Experts of a small language model: 160 SwiGLU neurons an expert.
Below are experts of layer 7 (counted from 0) of a mixture-of-experts language model. Rows are named router (the router's row for the expert) and show model dimensions 256-383. Each number is 128 + 24 x the weight over its row's rms, rounded and kept within 0 to 255.
After each expert's rows: a language model's description of what the expert responds to. This comes from a sample of Wikipedia text that the model never trained on.

# expert 24
router [ 94 102 131 172 136 139 150 151  77 141 120  94 151 165 132 121 113 127  95 164 147 137 155 116 188 148 116 135 141 127 107 115 109 144 142 150 122  97 130  78 121  65 140 118 111 145 153 120 110 115 149 113 122 110 122 167 143  89 164 153 117 124 155 142 145 102 104 158 120 103 149 137 129 130 118 145 116  99 102 166 157 134 114 118 152 129 122 103 139 123 137 124 130 125 109 129 118 133 114 115 170 110 109 152 128  79 107 131  98 111 144 159 125 138 128 146 100 155 105 154 122 159 106 135 168 158 115  92]
It responds to: Articles and quantifiers

# expert 8
router [128  91 146 134 162 126 127 121 139 124 148 139  98 102 110 114 126 135 139 136 114 130 147 163 175  90 143  98  97 112  93 119 125 120 101 154 103 141  98 102 106 116 129 123 115  94 109 139 153 135 144 123 116 137 111 106 120 135 151 141 101 145 148 124  99 142  86 108  99  95 128 129 175 160 125  73 123 131  89  96 135 119  87  98  99 115 146 118 137 166  70 123 127  98 173  91 114 115 175 112 139 152 115 143 134  83 115 117 130 119 109 126 127  99 117 120 167 140 108  78 128 101 122 159 110 136 122 137]
It responds to: Delimiters after names

# expert 3
router [ 97 114 126 117 115 146 115  93 158 136 127 118 129  74 180 113 129 142 137 111 119  85 121 140 151 142 153 161  65 130 109 164 102  97 116 152 168 128 135 115  87 160 105 111 137 128 115 170 145 106 140 106 144 134 158 140 132 111 142 141  69 129 126 147 113 141 125 143  92 172 136 116 116 120 117 122 121 163 139  93 151 112 144 124 105 158 112 124 113 128 102 103 156 122 137 170 107 155 160 112 141 137 133 149 128 150 135 116 160 104 168 102  50 111 121 109 160  98 109 114 134 156 114 132 125 105 159  98]
It responds to: Foreign word endings

# expert 19
router [112 146 119 150 126 157 141 101 112 150 109 160  91 108 167 124  91 105  97 134 139 151 117  92 114 153 110 109 142 116 104 113 122 107 162 107 142 122 125 126 131 141 132 139 117 111  96 109 129 137 133 157 118 183 120  69 138 165 136  95 156 106 100  78 110 110 121 110 154 109 191 117 131 127 103 121 118 101 108 119 171 145 102 103 157  97 135 142 117 161 143 140 141 157 126 162 158 162 110 139 166 106 129  97  84 165 150 103 116 175 126 137 125 148 111 129 185 175 152 162 105 121 142 140 145 118 135 154]
It responds to: Definite determiners

# expert 18
router [142 172 128 151  99 107 135 127 142 135 122 132 161 145  96 169 120 176 119 137 152 119 101 180  97 146 107 122 111 135  72 137 109 125 141  95 161 134 114 154 142 161 118 118 148 137 163 142 117 131 126 138 154 181 129  99 137 146 155 126 129 137 104 115 128 139 158 133 143 108  97 134 172 143 127 171 103 165 142 178 167 144 158 110 161 140 147 145 141 123 125 161 163 111 118 149 125  51 140 107  86  85 132 147 112  95  92 152 127 143  88 139 147 152 100 141 140 142 125 138  98 188 126 113 108 127 169  90]
It responds to: Locative and temporal in

# expert 27
router [137 160 110 115 124  94 154  87 119 156 108 150 132 174 135  91 120  88 149  91  84 110 109 128  76 127 128 157 127 139 152 146 134 100 108  87  79 140 104 140 116 160  68 124  96 108 138 111 144 169 116 155 104 163 107 134 144 127 137 127 160 135 159 131 110 121 137 122 144 136 169 134 158 111 136 140 142  94 147 146 112 132 134 100 128 151 134 136 133 140 116 142  66 126 154 180 185 132 140 130  88 143 135  63 151 135  97 143 136 157 102 142 142  94 111 100 136 119  77 156 117 149 139 139 121 112  82 101]
It responds to: Mid-word consonant pieces

# expert 5
router [133 150 145 103  97 113 146 122 120 103 114 138  99 139 142 139 145 102 160 123 150 115 138 152 133  86 173 144 120 101 121  85 104 131 148 113 108 144 128 172 119 129  82 136 109 138 134 102 110 143 144 182 122 161 127 151 152 116 114 135 170 145 121 137 102 103 118 127 104 143 132 121 151 114 116  91 141 115 132 123 102 128 133 120 106 126 115 155 119  97 149 154 141 123 113  97 130 161 156  79 156 144 127 126 154  77 166 141 146 152  91 131 131  99 145 124 130 114 143 115 145 133 103 130  99 116 151  96]
It responds to: Word-final commas, periods

# expert 23
router [104 137 116  96 127 170 128 150 136 126 126 103 142 120 142 129 138 128 114 139 127  95 112 114 103 111 122 132 126 100 106 136 110 142 156  88 141 173 173 120  96 130 119 127 133 136 126 133 115 171 133 147 131 138 125 118 149 149 128 112 111 136 157 153 120 129 118 136 158 146 112 130 120 126 142 166 134 140 148 104 179 124 132 132 136 101  94 188 107  99 107 160 179 120 145 128 121 108 148 128 138 119 133 150 101 136 141 174 168 131 111  91 126 116  92 142 138 121 112 150 152 132  85 108 103  90 159 143]
It responds to: Mid-word pieces

# expert 21
router [136 130 140 130 104 110 146 131 127 116 126 112 181 142 147 150 103 144 123 120  78 101 137 162 149 140 120 150 111 154  83 116 115 111 137 129 119  82 139 162 156  83  93 103 169 130 139 181 134 129  76  99 144 126 149 121  98 145 129 110  93  98  96 157 140 137 152  86 108 169 150 109  93 120 157 109 115 141 139 136 158 133 128  84 123 150 142 144 103 150 145 136 176 124  95 109 102 136 143 114 182  91 115 132 150 152 156 111 163 109 115 145 145 109 110 146 116 126  90 163 137 129 144 132 121  81 128 141]
It responds to: Surnames

# expert 26
router [ 72 116 154 114 147 147 137 128  96 147 156  95 207 102  90 133 120 159 149 147 117 137 129 128 138 106 139 123 102 110 117 126  78 112 117 116 126 126 116 116 133 181 105 133  95 142  83 144 114 122 148 142 103  89 121  93 121  95 152 188 119 161 113 103  87 126 118 141 161 129 134 179 166 129 123 148 141  94  76 102 135 104 105 129 131 152 127 142 141 110 157 125  58 164 117 115 114 121 155 108 125 127 125  82 140 129 121 154 157 112 134 135 124 153 135 116 146 151  97 118 121 138 139 118 112 156 123  88]
It responds to: Pipes in numeric tables

# expert 7
router [105 120 149 124 105 114 143 124 122 125 153 132  80 129 124 165 119 148 120  98  80 135  92 136 109 125 109 124 116 121 180 130  94 115 159  64 160 136 146 160 137  85 166 122 145 130 147 144 125 161 152 120 127  81 159 146 139 133 131 121 120 129 144 142 170 112 107 106 140 170 104 160 139 142 131 144 133  68  91 157 166 150 157 103 138  98 120 108 154 106 144 124 148 127  77 160 137 126 144 135 117 132 137 148 121 121 133 108 140 153 128  77 150 122 107  94 172 122 166 109 142 124 135 121 125 141  88 137]
It responds to: Dates and months

# expert 13
router [101  81  96 118  97 125 145  94 189  89  91  86 105  86 134 138 128 116 110 141 107 115 166 120 120  93 179 142  96 146 161 130 106 110 125 139 113 151 142 153  98 112 170 122  86 132 142 137 107 135 109  77 155 104 126 153  71 169 124 167  96 116 143 161  93 177 131 125 116 121 103 113 121 141 118  97 134 149 114  93 167 138 148 128 139 126 136 104  78 142 121  81 124 138 152 147 130 119 181 100 116 114 113 135 140 112 138 123 135 131 159 110 105 145 102 145 167 179 155  70 105 115 125 133 109 158 135 153]
It responds to: Institution name heads

# expert 15
router [160 155 122 174 115 147 121 172 133  68 147 144 122 140 148 139 127 129 142 114  84 124 137  83 161 138 143 132 131 108 127 153 166 153 138 124 106  68  89 145 131  86 119 139 138 114 110 142  96  88 140 145 153 138 130 118 134 100  99 132 125 111 162 142 160 116 180 119 115 133 121  99 109 120 180 129 141 129 129 129 117  66 132 167 122  88  63 153  97 137 128 155 104  99 134 164 135 112  97 126 116 130 124 126 137 139 134 121 104 111 117 143 127 154 126 133  98 112 144 125 137 142 101  65 158 109 111  97]
It responds to: Adverbs and predicate words

# expert 25
router [125 130 148 151 116 103  89 141 103 159 122  86 107 126 120  99 137  85 148 124 172 133 142 125 168 135 159 146 150 121 151 159 188 143 161 142  91  97 105  89 138 157 133 105  93 115 176 134 112 126 137 103  95  94 100 105 133 124 121 195 145 166 108 112 170 118 141 137  71 103 124 130  91 124 158 169 122 146 128 109 100 123 150 102  87 155 142 121 143 119 106 134 125 138  86  98 147 108 134 172  97 148 105 144 103 126  96 135 118  97 149  83 140 147 136 111 121 137 146 130 143 104 154 120 150 155 122 155]
It responds to: Main verbs

# expert 10
router [111 145  84 117 130  93 117 168 164 129 142 115  92 151 136 100 109 160  92 141 147 158 126 128  85 153 148 144 137 151 113 129 115 136  86  92 120 134 122 132 117 133 168 127 115 153 110 180 128 170 145 144 156  90 137 127 130 144 163 100 151 118 105 152 125  99 126 128 139  89 122 129 122  94 122 131 139 149 149  71 123  67  74 148 123 176 154 133 137 137 130 164 122 149 155 136  99 114 157 117 142 153 106 135 127 144  95 128  94 102 131 119 142 158 129 145 102 106 111 144 115 144 140 117 119 148  67 130]
It responds to: Foreign word starts

# expert 29
router [142 111  80 104  92 146 130 151 134 141 110 146 139 161 146 140 130 137 152 152 144 119 121 103 135 133 102 109 143 127 149 105 139 162 141 138 113 107 163 110 160 123 154 129 138 154  94 192 138  99  87 116 145 109 131  94 165 143 117 132 139 158 141 118 123 137  90 109 143 106 111  96  98 126 168  95 140  80  95 127 100 142 153 121 150 130 154 126 105 152 164  86 107 157 146 131 103 108  94 137 125 145 103  99 137 139 105 128 126  87 135 101 160 116 151 157 122 141 174 134 117 118 133 157 139 124  95 142]
It responds to: Noun-forming word endings

# expert 11
router [ 91 136 101 113 148 138  84 111 104 133  93 144 152 155 145 128 139  91 140 126 135 117 130  90 146 150 100 141 124 113 172 130 145 115 116 179 153 134  97 107 109 164 116 137 107 121 142 131 157 125 110 103 156 159 128 123 147  97 135 123  77 144 114 144 149 123 146 122 144 150 141 152 102 105 101 162 113  59 147 124 153 140 132 150 157 148 131 125 132  90 136 169 121 113 136 148  65 142 110  82 101 118 145 154 109 123 117 180 124 117 176 138 134 106 107 146 137 147 126 147 146 142 120 142 108 109 144 126]
It responds to: Place-name word pieces

# expert 14
router [116 106 146 142  82 135 116 167 138 110 115 154 161 152 154 147 150 149 151 121 132 152 145 143 129 109 105 144 145 140 137 104  80 174 130 149 107 123 153 133 137 141 141 110 157 138 121 132 112 135 105  99 112 129 121 135 118 128 120 122 148 121 156 103 149 145 136 107 121 125 110 129 109 111 123 109 122 120 102 117 117 111 132 169 159 127 135 141  83 138 129 146 132 134 141 110  89 122 182 146 155 194 150 130 133 111 141 168 110 104 141 137 134 122 110 186 121 109 140 115  92 105 107 116 169 123 163 158]
It responds to: Modifier nouns, adjectives

# expert 2
router [156 113 135  82 141 122 105 121 122 115 177 110 140 126 101 173 115 166 121 137 146 131 114 136  72 141 120  74 143 132 127 130 117 163 151 118 144 123 135 149 138 103  96 146 167 177  65 174 129 123 187  95 138 119 113 106 118 185 111 135 118 121 144 151 125 139 106 124 126 107 131  99 138 144 106 162 131 179 125 164  84 136 154 124  89 123 137  96 149 141 118 132 151 175 203 109 168 124  91 170 122 173 124 157 118 126 118 163 164 110 159 141 123  69 139 124 156 125 141 130 170 117 136 139 144  85 116 144]
It responds to: Table header cells

# expert 12
router [159 150 146 156 137 149 119 100 144 133 128 128 129 123  95  96 150 133 161 132 163 111 137 147 117 127 103 108 137 135 130 171 132 167 134 141 165 104 126 105 130 113 156 108 111  88 143  93 136 126 121 147  89 153 128 108 127 103 116  98 133 142 131  95  94 119  86 131 137 128 141 130 144 120 133 122 115 129 122 112 102 112  98  85  84  87 136 150 139 121 141 160 139 179 124 113 142 169  89 167 150 139 108 143 157 142 113 112 114 132  98 181 121 101 192 142  88  73 144  99 115 155 104 140 111 176 139 120]
It responds to: Prepositions after nouns

# expert 6
router [177 116 139  80 154 109 105 122 106 123 153  97 158  95  94  84 141 106 101 130 136 146 115 132 162  81 102  99 124 141 120 182 139 114 121 112 125 155 118  99  99 108 147 138 154 142 118 113 180 126 147 117 118 143 132 164 145 108 149 120 116  76 115  94 111 106 146 136 126 147 136 131 150 149 166 147 128 120 171  78  97 145 122 130 118 156  98 142 161 120 117 156 148 102 150 146  85 129 128 128 119  91 156  99  50 120 128 114  96 158 162 162 107 166 164 140  61 123 113 118 162 126 122 131 126 101 129 144]
It responds to: Clause-linking verbs, conjunctions

# expert 9
router [110 119 137 162 151 145 126 125 139 133 115 129 145 105 158 117 117 123 124 144 109 121 126 115 119 148 103 113 140 133 164 105 152  80 117 135 134 166 128 146 120 184  94 138 137 128 110 128 160 116 109  79 144 129 137 111 101 146 148 140 145 132 100  95 164 136 171  87 133 132 124 103 115 109 162 113 117 102 146 121 119 134 135 186 117  51 155 120 113 116 139 111 132 124 133 131 149 103 106 165 114 129 158 129 117 128  98  87  99 164 129  67 145 127 146 123  94 144 125 194 137 114 154 132 169 136  98 120]
It responds to: Table and infobox labels

# expert 31
router [160 151 125 122 104 100 141 114 133 152 124 128  95 139 135 119 126 105 123 137 142 108 122 121 136 102 145  87 123 122 101 113  87 169 176 139 138 169 150 139 161 152 130 157 154 100  94 122 135 145 107 122 113 117 128 118 104 142 120 157 135  96 107 191 143 157 113 119 134 141 119 107  81 148 114 155 128 146 118 106 114 145  99 170 131 119 120 143 102 108  92 130  90  97 117  98 120 136 114 124 150 156 150 113 130 147 190 131 126 157 143 113 120 128  89 152  94 101 153 154 136  69 105 111  89 154 138 153]
It responds to: Common head nouns

# expert 17
router [110 115 148 114 152 133 133 150 141 123 114  87  67 125 168 159 131 180 180  89 146 135 129 105 162 135 128 104 129 132 148 121 163 103 101 174 129 113 151  73 121 164 138 133 107 105 141 125 123  79 152 156 156 111 106 157 136 117 134 114  72 115 149 112 183 116 130 150 129 114 136 158 136 134 134 136 113 116 115 159  90 134 152  96 105  74 139 117 129 125 124 139 124 139 122 128 147 162 142 117 130 126 155  95 167 111 119 125 112 139 167 147 125 126 154 121 158  94  95 160 115 158 129  75 155 128 160 138]
It responds to: Digits in numbers

# expert 22
router [107 129 110 133 156  87  62 144 144 128 156 124  97 143 145 148 115  91 140  73 117 127 117 150 120 131 130 124 126 129 146 124 139 145 102  96 165 118 121 159 112  76  60 132 134 102 103 130  96 117 166 124 101 110 124 129 107 107 153 137 140 125  60 146 164  96 172 168 101 148 124  95 184 162 136 132 133 138  76 145  95 137 145 123 155 150 125 122 132 154 141  95 134 135 142  88 106 105 129 103  91 114 127 134 133  95 122 129 127 111 111 139 125 128 104 183 139 102 112 149  96 129 173 141 110 130 166 116]
It responds to: Parentheses and quantities

# expert 28
router [100 165 120 176  75 147 139  79 168 104 152 112 130  95  93 102 150 163 113 151 120 133 119 121 154 180 112 134 135 181 142 107 125 114  81 130  79 103 161 121 132 146 184 126 125 131 121 149 136 141 114 119 143 129 109 143 107 129 126 138 142 110 141 141  78 169 115 127 157 100 142 186 114 112 114 128 130 168 179 154 139 116 129 140 117 114  67 112 157 176 134  82 111 106  96 135 123 136 123  84 111 118 147 111 120 141 128 102 164 131 139  96 120  97 138  94 143 158 181  78 134  85 126 119 149 140 127 131]
It responds to: Title words

# expert 16
router [110 145 117 119 138 100 123 104 115 134 110 138 155 146 117  87 151 112 115  73 158 146 146 129 103 113 139  99  96 102 145 110 123  99 121 158 162 152 136 144 104  94 106 108  96 150 116 120 114 166 111 126  98 131 131  93 129 107  91  71 132 147 115 154 110  89 147 167 128 172 130 101 136 178 119 128 124 134 154 114 142 130 114 127  99 156 122 105 133  99 138 112 136 138 123  70 159 168 142 139 139  85 136 119 117 120 163 156 120 122 110  95 145 128 153 116 127 170  91 102 108 146 147  99 144 117 110 146]
It responds to: Line breaks, headings

# expert 20
router [158  90 124 116 147  95 133 127 124 123 123  99 133 168 173 129 136 110 111 176 104 130 131 139 139 122 149 102 159 144  97 169 134 109 107 164 110 149 157 145 148 124 149 139  86 118 115  97 105 100  76 147 138  83 119 157 100 153 150 129 138 134 106 161 136 117  92 165 130 163 103 162  84 135 100 107 163 140  62 134  98 148 173 160 126 155 123 142 128 139 129 119 146  90 167 114 156 120 156 146  87 115 124  87 151  99 117 122 130 107 161 152  91 157 127 130 161  88 111 115  84 158 128 155 121 125 126 127]
It responds to: Capital-letter abbreviations

# expert 30
router [128 134 126 135 143 136 160 128 113 135 134 136 139 130 100 103 131 102 128 169 101  96 115  98  85  89 110 158  99 121 134  83 151  93 131 143 155 107 115 102 121 137 117 157 153 115 143 123 100 103 118 143 144 103 150 175 147 136  73 106 162 140 143  95 135 161 165 175 102 117 138 114 156 137  98 116 122 143 184 156 122 108 127 135 138 149 164 124 120 138 133 113 123 131 127 116 141 131 103 164 133 124 129 138 136 128 141 111 120 123 115 117 144 110 137 158 161 176 128  99 105  78 124 144 119  72 128 164]
It responds to: Subordinating conjunctions

# expert 4
router [150 143 123 123 127 169 119  99 146 142 121 158 102  95 115 125 148 172 134 108 137 135 152 141 167 127 139 117 129 122 137 129 130  88 100 154 151 143 137 124 151 167 136 134 152 151 150 107 175 107 132 113  87 145 115 160 111 136 129 122 140 129 124 115 113 142 118  63 126 110 115 135  98 124 110 116 100 140 144 140 127 119 107 158  81 132 115  84 140 113 120 112 121 115  88 126 147 128 156 134 154 122 151 163 149 141 185 143 163 125 129 132  78 138 162 103 119 126 166 113 149  99 168 138 170 118 167  77]
It responds to: Personal first names

# expert 1
router [118 120 129  76 148 127 134 167 123 134 124 180 166 105 187 131 129 129 128 157 125 154 135 106 100 140 133 143 144 139 153 123 161  62  84 101 153 159 158 141 155 136 139 115 141 134 186 109 145 172 110 130 125 147 170 125 143  97 121 114 141 141 142  92 115 172 120 145 121 106 142 156  82 106 140 113 152 146  77 154 119 161 165 140 143 113 159 134  86 122 130  61 107 112 147 126 129 139 104 116 142 163 117 111 127 147 116 130 128 136 117 112 141 132 116  73 146 142  94 148 138 127 166 135 146 106 136 137]
It responds to: Possessives and pronouns